Experts of a small language model.
Size: width 192, vocabulary 3194, 17.9M parameters.
Experts: 32 experts in each of 5 layers, 160 SwiGLU neurons an expert, 2 picks a token, a softmax router.
Training: a variant of Muon for the experts, 349M tokens, 10645 steps.
Below are experts of layer 7 (counted from 0) of a mixture-of-experts language model. Rows are named router (the router's row for the expert) and show model dimensions 0-63. Each number is 128 + 32 x the weight over its row's rms, rounded and kept within 0 to 255. Numbers have three digits each.
Before each expert's rows: a language model's description of what the expert responds to. This comes from a sample of Wikipedia text that the model never trained on.

# expert 4
Description: Title and name words. Words inside titles and proper names of works, schools and streets, such as Life is a Dream, Best, Women's, Theatre.
router:117146116148142170114116124101076129143182097082161199123091170169117109130180143097152128081100138133154104106129182126108112144096103176154081135079125122141116163057181098146139124132167160

# expert 15
Description: T, th and f pieces. Word pieces with t, th, f or h, often mid-word, such as beaut-if-ul, W-h-ile, pro-f-iled, play-off-s, Power-t-ime.
router:142096125115192145149093144130109167142146120133133100189126132224176112118077150125151083058110186156070085125110077212117149129150096175108170154141145184068151135135153105111106149121096131

# expert 12
Description: Initial capital letters. Single capital or lowercase consonant beginning a word, often a name or table entry, such as C-rystal, Notre D-ame, F-ront.
router:120120114141114130100167124089143127118085145109122120113168143122130197143149132102125142109130134116079130138217143151038191182104089028109156134064186194107109091097134113146164105140116111

# expert 30
Description: Acronym and code letters. Capital letters within acronyms and codes, plus digits in table figures, such as LKL, ALB, CNES, SMILES, PMA.
router:114093115151165097080090160153137126126149071130118187181089162119097095121153141112102139063130141148130148090145134111069098137101098158069083165086213135141148128157198119145170134162096203

# expert 19
Description: Past participles, closing quotes. Past participles after was or to, such as built, released, published, used, plus closing quotes after song titles in tracklists.
router:170079149149140125079060155088090126138132117123118157145166152065097109140180120111112129080077110180147088105118180109094112108124110147130107160084129142129115099162131120102095103140112154

# expert 23
Description: Colour words, non-Latin bytes. Colour and property adjectives such as red, black, high, low; year prefixes 200/201; and bytes of Greek, Korean or Cyrillic text.
router:195102161187128158079119193120110114144138093102121198169098152120149114148155117078140154058122109183120112129148161102109109136121140179164144172092118105172131108121133118107132123147126152

# expert 13
Description: Coordinating conjunctions. Coordinators and list commas joining nouns or clauses, such as and, or, but, &, plus adverbs like later, then.
router:141151095094167118177192134106084123102116180139133165102067094133117029138122142103118145146129153115125059133123114138121098131189138099140089136115150071111165146084108159132070122130120174

# expert 31
Description: Determiners after verbs. Articles and possessives beginning noun phrases, such as the, a, his, its, especially after was or prepositions: "was the daughter".
router:150081100154083140087078126147124123186114181083138070124109121117120122154150136115152147199129155085096101139120108177138110167152181118093132095153124172159128174149144131124112120134112116

# expert 1
Description: Word-initial consonant fragments. Opening word pieces of longer words, mostly consonant clusters after articles, such as comp(osition), l(ation), dis(engage), p(urchased).
router:114113124139092109159127071144142097072090111153081161085151125108147212078118137160115088207080106061126154153105141156091145176156092095103125166075135139081096144106119131138131113115110215